{
  "num_hidden_layers": 9,
  "hidden_size": 160,
  "n_experts": 40,
  "experts_per_token": 3,
  "d_expert": 64,
  "d_shared_expert": 0,
  "hidden_act": "swiglu",
  "moe_layers": [0, 1, 2, 3, 4, 5, 6, 7, 8],
  "router_score": "softmax",
  "normalize_top_k": true,
  "routed_scale": 1.73,
  "balance_loss": 0.0199,
  "balance_bias": false,
  "router_z_loss": 0.001,
  "n_groups": 4,
  "groups_per_token": 1,
  "init_std_router": 0.00738,
  "lr_router": 0.00143,
  "num_attention_heads": 5,
  "num_key_value_heads": 1,
  "head_dim": 32,
  "vocab_size": 8800,
  "norm": "rmsnorm",
  "norm_place": "pre",
  "norm_eps": 1e-05,
  "positions": "rope",
  "rope_theta": 10000.0,
  "rope_fraction": 1.0,
  "qk_norm": false,
  "attn_scale": 0.177,
  "tie_word_embeddings": true,
  "parallel_block": false,
  "init": "uniform",
  "init_std_qkv": 0.0606,
  "init_std_o": 0.0,
  "init_std_up": 0.0606,
  "init_std_down": 0.0,
  "optimizer": "soap_variant",
  "learning_rate": 0.00666,
  "beta1": 0.95,
  "beta2": 0.99,
  "weight_decay": 0.045,
  "lr_head": 0.0109,
  "max_grad_norm": 1.0,
  "warmup_steps": 200,
  "schedule": "wsd",
  "decay_fraction": 0.775,
  "decay_shape": "linear",
  "final_lr_fraction": 0.05,
  "batch_tokens": 32768,
  "max_seq_len": 512,
  "doc_mask": true,
  "train_tokens": 303700000,
  "max_steps": 9269,
  "dataset": "wikipedia_en"
}
Below are experts of layer 2 (counted from 0) of a mixture-of-experts language model. Rows are named gate (a neuron's input weights, with its number), up (a neuron's input weights, with its number) and show model dimensions 0-159. Each number is 128 + 24 x the weight over its row's rms, rounded and kept within 0 to 255. Numbers have three digits each.
Before each expert's rows: a language model's description of what the expert responds to. This comes from a sample of Wikipedia text that the model never trained on.

# expert 8
Description: Mid-word consonant pieces. Inner or final pieces of English and foreign words and surnames, such as st in Crosstown, et in Venetian, ter, son, ley.
gate2:109129085103122097140123120143128136130109161126142122099126132141175183130122125146137124094118108138147109113164128136158125148138164098109165066143154121171153175142115130137178142089153117161122118122153128116156115118171050149117103157149150098139124118082162153152119130119141125110145139169093108149131162152077122133110128137143122147085135154168123121158125167146110143109125124135145151123112142140151094117102177194151124118132113104110119126101120094105124117149159148
up2:098135131105136097105124132103123128119096128121164135113122141149137175146124088169100125133133130127174145121131142162159128144152149138139136068144150142121064116080130128100144126130147123132133125099130101136157100112117041137151132086124125133126110113103124111183120133132084112153162148143121110156102126164168118102142130087142125169106128146148123139153116097126136144099131098106120131125073088180161117158118156200136128104121149168108133128100135142119129106131144097
gate3:169123165143140172147141103122148157087128123147134104157145115127101126123097124147106111093173141120101148130135084138128075105098147097134111168145139098164114089144148122106146086132115086168125111121135145099136129096133056160156113127099136169116162111125109151149133131135173089121130115098091146124086112179141138138109104111151133127162098147090150139146137138159145092150112121142103160141119169129134111154152132148164133090134152119107117178124138118128126124112087164
up3:155087149152149157144133137120171185139160160185122146092123115149077129124119139068138107107094132133123164138133104125144135108140134125143120090139121145143058117100109104123094129132129098065112114112117135132084133144097130108110121158145160129143148136148119098103145141123102105124123107163115126131117164134069117151140146097128142152098147142145141144126119119136138133115135109088137150148112100115104159115117129089120115123174164127167109062106106152155102101085104113

# expert 0
Description: Capital initial of names. Space-prefixed capital letters starting a proper noun split into pieces, such as R in Route, B in Bavarian, T in Taiwan.
gate0:108134122177157113122132141174163103143132120131110097157073133131178145121074158143167111137140105118141114125095147156096187102108124119139136125154136103168131123138145127120112121097139101142118138121122090113176124116107098177110082083072141134131149154094104126130092114151154139114132130138120163165109122138143105132115126128123109110150146119122146127126129110087122124123118193143142105175152103091127099099167138121148100101161127138102146098106168159115120133110155172
up0:132113128109107115129151130147158110121124144111157134128113097121136089159135089083097181127133133089123156167139134089091114135109131126131086105107106136173135114135079127135128148127117138146130144129109096121136155156133158116122105118136115143080118152122161150111163078172197079143110118148172143111107142116105130115156082169130133147105120080105106140126133130178132098130140121142098117110106144160097098101109100107096140164100112137140084175153105120109115120165136113
gate1:122124142118154118176120134130163098105125118124141129066143141125100114076122090122164110133144144108136157153124178107127112137090155078115123107122110116159158100118137117118137108166149175167119114124135094106129144087113147107143111114127133144133150099092100137147120116096139209159128115093082114162124103091152170082080118136120132094139153102131161147133117106086131148162121129140110069165144151125122110131110149132161146147133128122111158123144129138134149153133121093
up1:166118112138117114152152160106151097133118108127108158150143111132103102132117146069169111144119145140115143099149127124124165116140151109071132135070085110137121127106157101104130151130136152115108154125139151095128125117103104072153112135131113109130129085103110131087114067104127147118104172102121116166121116164133174176163117134102138127174138106127120082121123127081122164115154131110123105161162144132130117134102129112150154116139107123160124094112106124154120136171096065

# expert 12
Description: Vowels and accented letters. Vowel or accented word-start pieces, often after hyphens or in non-English names and scripts, such as O in Mid-Ohio, ü, é, ro.
gate4:148112149175124118117132175159133120164103117130096114138126138122156100119136118125162094069113148130109101100145108146145150113126078139083122099127140136131144139157121137104122123144155134107121125098111133129126140170111091121108114169134130132189114132110113143107114155141136109109124134092129091091184146064097155104161153103174146126078116098102069136104133130133107135111144142126093118150128095130139142148141095120110097140119162132095083124150096137117128157176081148
up4:142155127104164074139108096134141153170160159120101104171114110112109126103127159103126103133135137145118141134150095155152108137132139172122141100103103136085128152145129146115146119159146166067135110152100125150124090149094197147109102085118115130128167109122084134125158111160153139133105112156096116128126116098084143104131136142101124144131136158101146159119139100148140076178129139119170183120131117152087164118162121135147154134100110112118150112144128147143130170142139144
gate5:159174163161143148138147141192137133150176121143085171119144111094118115147129165175150117089137092120137126146159141135096099144100125128100125145118108101125123122123104118137132122135123103126113118123098118128159091124129113076112153105144127201127171143130119115116136128133163093154158116113103126141110125101111130120166103119169107143050137114140122116135121151146105118158142161156120138154143094125101153092096068102133125165142133128158164114117153128118102162095112133
up5:128174132139107129156148172136153116119153137154098108133110140132086089120143133163124140120162127110138111117113174105148144136113148152128150152145115078104121117178075123130158129131121165144152155111129131094076081165099154145134064106127130139129107157142142111117149154083144155186144149155102148157095125125162166114119110123111124139142141156146121159134103132149185129148136158173145117095129139105137152155101108152133152124127142125139104130134154185120116120161094095

# expert 21
Description: Indefinite articles, pronouns. Indefinite articles and subject pronouns, often with a verb or preposition, such as a, an, he, she, "is a", "as an".
gate9:120126150100116128127113101124137131105128101136081142127111158128130164099166074103120139138154112133146099125147174116152111155101138170152135149147170108153076105108147103110127170141090141162078094159133093144131153117121111130117106126128083101085131182137161128163124139096101172088111134143152136100132105158154137110102136082090140121104109137105106150154137110101148093103128104136130087123142118136132129082116109129158142114099106161126103101110097110135088154117158131
up9:139113131121178063121142114137131110104123135184126125135098132095133136155096111092171120110113112104139099137132122173109119161117149089090182102101141128163143147177110104125151126110141149119137153127115145132131154122160145137124175128138109083111155082144158152142114090146150086106092109121133124150164153104122152147110074134141135161156126093139130121140131127135149154117121149107148107164113149156106111109167163108111181148113155140133117176093142136126158114127136083
gate10:087134131108072109106117161154076109135177112162127136142128161157123113126108100120148164159108046139146146143139129160086138116117135109098074107126124118141159106118095134110138109163132106149128142086085148124096139168130145126129158111157137143113103104136099087125150102169126147168125153178146131136154115127095153119168121157117110121113143121145117102169112142135136133133106097127156138108146108127115110082138104139081097159136133102109104098101137087126116099127112143
up10:143141145135142120123158172145095126158103101150087148112143150151126136131112108135158122122122108113137115161145119092125113106145134119123180167162138110179091114077158146141152133145155141131121113125102117131096172098134081166118152139121116117115155117141200153119128142138137133175104160113144159140151119104125123158118129097133119105083122151115120151130149178137144177143105133146146068143162091160125137163074117111144129083138126099126181141143135142140148145108093114

# expert 17
Description: Prepositions and conjunctions. Commas, and, and prepositions like of, to, for, in, by, with linking phrases in running prose, as in "by the", "for the".
gate4:170131154101148147115128114109118139153166125128108121125103111125133137127149134080158121140173179105145125129114145104091149162121111127140122112162132112149147164076125140117106109149129163126085122082140181109094143155106093154128166116120158153128155107116141129132112123101131112122126174131071141144085104117143071125113140139101137080110110170129144132166127146124107132175116145157093117144126108130135123097166108102107146161183125136168170110153107173119150101123112120
up4:102143164133165108133106156103142136112185102152108166111084116150100200131173125118085121147173158122133166123138113122123145142145154080137103125127112139120158120148128183107134108167109150090121102083091131136103145120141120141142116119156157112138157112140152169130135104165113152143168104119119130122130130132162105108120130139156124154147117132136102155151132178114126180121110148119116149112125122128152168100151085136133090161163131137072122140145102168111148095124117137
gate5:118103125141151155149133154134071141141100141142157107111162148112115140100100147126085126097120135138151069132122097118124134155127125156120146108112114119082113153102114133146138121134134106093116102130133134143164156073149154139130072107081107174125121137139129085174145128149056157130107125150158086162137105122097140147160114148119150138157146126145090107135147182133119138119149119121116115095121103152153120146177141152148129069167153133116128107124126126157111126162125081
up5:120101113086173141084142142119113121121120128164167159141127145140121089138151127088133150131141166141115142095116128133140143122123104164161103107111160122111143108076116131150131135151121115155135115059116169124115078089135110157146114117102124141170121134121109136145122110136164155128137147121136156120174118146110106116155118157191122161158170097123131102117111144144159136127130101113143101098167078127146138129107149146152170139146117182179122141130171093146154081147125120

# expert 26
Description: Vowel-led word endings. Short vowel-initial pieces finishing words and names, such as is, as, os, us, ima, ia in Geiser, Glasgow, Genesis, Kagoshima.
gate43:153101108099089118084120157143092121129149123138113147137110139164139126144135142107063140145133107145159160131122145131135139123130076069115120128148182081091108125100126112121118121128127147142142143150134147148103114145116083122147119144120114103099090145134155110175111134137134178143136114097125087129111116105129149159119132077106151059115126134131134124109141143098131134145078124127160118115098050162165168139078129131092128081144129144149149105130133122126121105141103140
up43:114141132096138146125123102142162134148104172206064158124113152102053165156157169106101135118124142101122097114149174099119127117129123129154146148092105159132102133139145157148164137121144092160145120115105100133124108110116130115140138133167112109125161107117093107095141126122122085128150129120099096136164126122162154132139127112135116073116119100144138160161129102103125117126186146119129084082143129146097162116109131089114151137125147119168106149129125103165132139135126124
gate44:152120129108119107106119107137131099169133149164176157116142138160133088136086093121157098134117137113098079116093119120138110106137184149092154181118104105086116119137140128148131116159119138121112095173103103137124128143176197148118081107124102143164116141160140118161134160099152114127136134128115129112156117138131139128104107135158128143134169142144095160137095152145140110127154094118137126066147155113150134133136167096107161167125133091092127118123129108131149099137074117
up44:173150124175119140147124164128090164105103139160147132135120071089126134117130117104149114118180148151144129105114129134162136103133105168122110091086120188102124142131146156165127126140099136164141100157162117075122125130139124093080072124132120119144150162131159113150157093124115125133101133144143129114111143112114146115128130111160142098086130126093147131093140158118111119132163151081136127154112080133123135149148153119129161170132123134162149143106145143138113062150093095

# expert 22
Description: Articles and sentence openers. The articles a/an and sentence-initial In, He, She, A at paragraph starts, e.g. In December, in an effort, A...
gate9:109158138118138131106142119117132110132124110129134086109151155133107148141115127050135137105121084160092134161162130147125148148091116150165105113145149087166175134088126121141159154133132150122123120101106164133136126154114123103131118108127102164112127124131112158108166142141106157120137079128107102111144119129145145132149142144094138114120120098165162068107102111185112174086115098109126167157144135124122114093115124153155106168079129146166108105117126129153118195116157115
up9:123144165145129096130138094100160163105096153144143132136197102146102124087113108128135130131161150115109071112120113106134119141123150146127127103147149127128115131148160141086062076159152142111121120129124107125133180115118124121078103150108152150115118108106152148092122157124069156150113108092145105147166139090109146152151124173138156158125146133106152135099115160145082151132096140149138134100130147127173142134122145142139144133114088119115140090170095109095161130145150123
gate10:119094121120137151129124115165161123142125141146164125090176128096146129097134131180109124098096165083143107129157127118087073151105093090138111134099111115096126176150117156140152175182134136106123101138119137136096124127137153143113104144156186165088100121155124105130123130130122116136083133072138092129117157168148131147125119117148117121142118170151192148141144115135095117145157117104073129120101119115128132122114141123132115143117146128113118141152114117105137144114070173
up10:127074123160144141151122112110133113128147156100161141109184144113141113094143088146144134126103090130114096112144172110129126146111134071099151158174070150110119150136132131129154174160138120146127106155150125110128119134115143167152110163168131140117139086090161113187119172128168109133136098125164124118146103123144127133090161135125125149119163118128127178140150155126130116152145082139109096153115103146166100166127113156131083135128139130099124134152155159100159128099111149

# expert 7
Description: Mid-word stem pieces. Stem pieces inside longer words, often capitalized name or Latin-root starts such as Olymp, soc, scient, geomet, before -ic or -ation endings.
gate2:103116098112148143097153151107104138151135075142118133131141105114078147147112174102119113108130154116113107132140144127177158186080132146139125143168104142121103094144116104159194122120156108122151150127147121098122105103145148124125137162129149132146139101130105156132134108083122130142128121128098092069112164143104115095141140137081099123162135138121143122117099146097144132129137106088165153137121100100128140117143105129094122135155114135176187157147105131174124173157164149
up2:094119179113139155116126088092117096167175135150107099104124123139124102120145130139118178140125119161134102124117127095134140167159109115158078104105109154068137166124120105144125121101142065127127113140146138139133090106102137097108155107091132116154140141126121097132151133105127088130131141144191097183147148166091177079118126137135163139143152122122144124127086161133151128166136127139143120073118113109108131131092145136170146141121097129169129130141113141104140140153124135
gate3:101101084177124138121111140132115066121090129123142120115131116143154139093164100162135170113151088101104118116189112138159086162100121066155151121151154149087159153146158139116105152112112147150149129102104119116095181131121138168153109118113151152153106112161138168143075149100141173109129133108123115125078126137124097128120144128155139141134139131112119094151137136144130160157131106139122132156095102141134162141149104159149127157126104113104147141116158115091100119139161120
up3:149166121120150153135121081122129120118127113137104138155139118104111083153131150117131123102068130088148107150063127164111188107142145109088150121107084130105130096123116112111127137150157109092116106165129116091167115129154102107110124114099157111129127126123140144137138156167120112134131159154116158124126080116153154074139114169095069144159121132104121137141116134127099107142129109137134122127110115106105123096120110118089135131141163088144060167073126104130130089111129136

# expert 25
Description: Nouns completing phrases. Common nouns ending a noun phrase after the or a, such as store, board, side, album, company, City.
gate9:097120135097147117106132143155133138107108147171071139157130162168147113121135120105153133156119159143202131107121124099139155173077145114067119139116125137139113110090108112122151088144127118134132126132080125094141125113123116133110119101143129136106108139088125127109133164091099133140122154135185163165113155096118138091129101143090146133094141132105108083136135136152118082151125127153119110094136113129171111131151146157136165159112082147143088135149075122134135146142118087
up9:128141116128151111151090136100151125088151124137108155121145107107078196104168139126114114110108140102139176132119171126143163133113104115136108120143146165116114114118142151131167135155120195104112110167126174090150107111137110155164100136137161105123113122142148135140146132147136105105139155110137138131072149128141116172110141122105140106114106117133111168130182145121155113094133150099128127122088129122130158125109155130115103047112136131145104161149189134139112116134096168
gate10:181116112116130104107193133138128153181098177129158102099107137140138107080135114131104153147134136107119167123128189092142135131132106148103091120139171142078113135143101138106138151141141112141154121115097179128169154143155073119119136133092086098102136090169117100147131122134064122138129126144146117166103132095132117134159112166127158131135108116144136141107145126168134105139118118116115112091171087108116137115147129101117097153116156116160112127130106113104100144123105137
up10:135092087125143155155149159159121111128107100150149108094124157149137134132152157136144146129114125097116113137177133174111136082087146109128143113161147092104145135114162132104118153119126107138136106136131132141162148102151128079144149174142107174117147068129080132126139121175079152176148131133067107126105137113115122132173105107140152076141097103192113160157164124148130157145103147137152179107134135129101138125095124133140130131112146135134154112126105121143138138130125157

# expert 1
Description: Content word stems. Whole-word noun or verb stems likely to take a suffix, mid-sentence after to, and, the, such as view, form, film, end.
gate2:147173113137084101130128135179090161108130124165113125165150132126140140096095111146095149131147190152141118127131123112153200129137120129104174140155106142151161140144148151144102099145077128129144142127092140130126157065105139152100117092135172133134092131089133102114112175137090132146113136120137140114121129139159160117127117107133121132130134143121155124141159146087139125131137115091098115133168089153167162127148111138077147122094165132123115125185119129155097108140117148
up2:125164160073129174144117137123132100173145161102133128146113098149100135092125151115158099099126114158112167139127112169095131131107109118106130148144132121138103099103116146144115116189141130113145147138148158136116118103120129133175101201130130100078098138125118123102140137126172143129071140114145124139144110133129125100099107129114151161158131106138143138166109113134133162112152171072128113184106132126125095107133117129152160158126088119138131125047151119131148130136154116
gate3:093159135155148162082096183117137114118095127127141136114128126132142139140159140096153144122124126128101139165127142177099146141142141183129109097160166169139150135116134135156137157129125120137169134108097131142111128125154110133154149152123151146157172139157092134123103145142116081110114102144155088127162124144139129120149161145126132163104176124117132131156126104184116132141143076163147109130094134108122100130068155082109144155111108118148097099125159100123152178151173108
up3:118140151116121158117088118124151143128109120135149139105133171130119099063131159083089112125106109139153114161108126103104087144126137099051142141120125125126122184144139163110127088090146152131084114135113146129112141141127161084157140127124136043126157108113143131144112184127153128127119173159142184139141140109105105145144121104101121137147144132136143143159125111158113090157113099135177102140137123110149133112116137124078147122125123144103124122079144122122119124120090092

# expert 29
Description: Mid-word fragments after capitals. Short syllable pieces inside words, often following a capital letter or consonant start, such as T-rail, B-ack, d-ur, -pp-.
gate0:158123097123128135153137135121095119134167108132121139087143123134154188138139130166137119135068158126131081144103128097118140105072102167126135114142120133139083171105104090132071145122112173124133100155104122125134148102159139149138164101126128116125141158181124115122065128120139099155125147157139115130136159116113139130114101146156110121137111118146127108135143143197136156154137085144152127078097153093114179138085129158135150164118115108151134101134133127153137158155139141
up0:115104152120112140111134140162132125092122162117114138151103127096133122142146141106107206110174137087127133156129123124135137146163154159130172147103104119148152151142145110095152156172146125128146161178118098120094135134099131135102101130123139094150096126161135114130129103161119140064141116148170110111195131135144125143139160149139153172109143079141153132121108116086134181104135120099138139119116108106130130100126095120173085146122136099125144167084107137110086123140116136
gate1:144068090172109113122092165140136114122115128166078117162105117141118135110141109094106142128119086105120124093133103130146161140090112121133104118094137127145126113124142129131160162177142129170188088125077137099101155167146124136141147130095136137104168165145099124110133165106153148155142133102118130107116133123165095128151093150120121114107155152137137128132138165108136116121108080155137128119138097174114109154116131127159121150130104151119097144140109135111123142213101160
up1:141111133134148141155148109120089112111147127095082115119108122160095132137112143117147116109103124146159086180124111137095129127095122145125126124118112080138126130125127126178179143126103149105090138078083096115127135121124108104123116128130124123138152131164137198106133165118132134165142139133096090144165159123099190100119080146103137102136122152126134096126157139122170074138130158105142108096131097126120116065131128138115154106110147135160146112114111146126116158126159063

# expert 10
Description: Word-initial stems after function words. Opening pieces of longer words after and/the/of/to, e.g. inst(ability), dep(osited), expl(oded), ret(aining), cock-p(it).
gate4:112124135118115110180139135112123101122141090133125137117087131077126118106150149163124139144122123110115147106110141094101109130150123099108120106145141089129135128104167121073139073115123152084155141098136084140080151117170170101119168139133130157153149146152140135096115130141105146117178135165087137111131146145149130095109108129166137115098124152170156109124086201101148153163142067128104120116151119105129157122143132137115117138119145124110156093116144096134137080090123124
up4:157144133149174134126093092138135105121094165130146129080146147079130061152125133127146135106148099157146161155126110148123143133133095129135086084118093126111124113135145118175112146124145151170145111159145151095119138143157119173139108145132135167090132120151125103171143124117145141096128151153108139148102102149109139147094189116113113140134140120093101162164127090159142139099119146132109098076126129101122091132110080139140116119155126119082110091131137157132109087161109107
gate5:162087124170121120127129118114134126142118134142110128089132142159082102127106129135131101122156154110129169125129141147167150119084159137118139089155155085118091105115149115090140162176170133125116083105119106087136104105143124116141146137122113119142138110158152083137162122140147170099112130110122135137127115144127165087137100079100148125129138178117110137133135113149164118119149100092134105076121155128175120160083116139070159109119132136138134137137053149116148118095133103
up5:136151134144117139105137088086118108113138135153140120141149094126149103106179155122127152149111140168161182074118090110145165112119098099117138138115164098105111128135141118146112136122087132137107148118089116115144149122117136097153146147088164134110143142146107102120100142135125147131162103175104104127180168150138102133151122117148126173117093144152115138127070105157128100147135120101145171108134135105146116118141149154124135135133135111102104162126098186130098092068115185

# expert 13
Description: Plural and noun suffixes. Word-final suffixes forming plurals or abstract nouns, such as -ists, -ors, -ions, -ics, -ism, as in Medalists, Repetitions.
gate4:120139100138153129116169096117130128131126091102125116160170128100127115144127135131163140141122119155131136102112132043116093114104125147045142115106128111129146124096119158109143130096104101099157109135084122137149131169141147152129146119131149118161126174118140135138097162124162126158137120137126140116100155147164124137133106105080135143159123208157147137133102140101132101165149141125115147167145124092148134111145147122106182145105115111096154156085118118083117149114159105
up4:132120124114098123072140137127113125177111187113143123174119114109139163166108123126108116126159119144146132113143128105116142108109123149147138131124134160093149132155139129101117202129160106127133164132117155146179165132154135128175172119116153131114151190173133128134156184154121108163100141134155125115175153084150112098147138124111159173121136138157107146123130123132155138118154110124114118151112101120144124111131126137163162170106091125113114127110134159147093167076152114
gate5:130128120147116131094172094155108148129138118126149120164114159122165128119098165089140164059129138130128138154150146161121154152102123185110136121122117098139133107142129149141168153109140111125153095123137114100127121134115160165146172137093135143140100132129124091168093135111116118081134129117113079165120124183110108136135112147122160115123131119145116129132089092151157146100083134164171127079134135147145163094169119093096156142121157087117123124137153110147169116091124162
up5:145151137115113135130122145130150110136157176119099141094156096138115116114128126107149099153136136173172125131126104147117129186154150149111134070149125159122107109109144133146118073124129093129157135126129119145126075121158132174120107110137123121139099111125107105115163132110160116122159119160127135149103098120142135089119156119106109144132150135175187126193107188110118077140124092130135115147110076130136104140121137114118094161085070123143115141111135116146123090171124099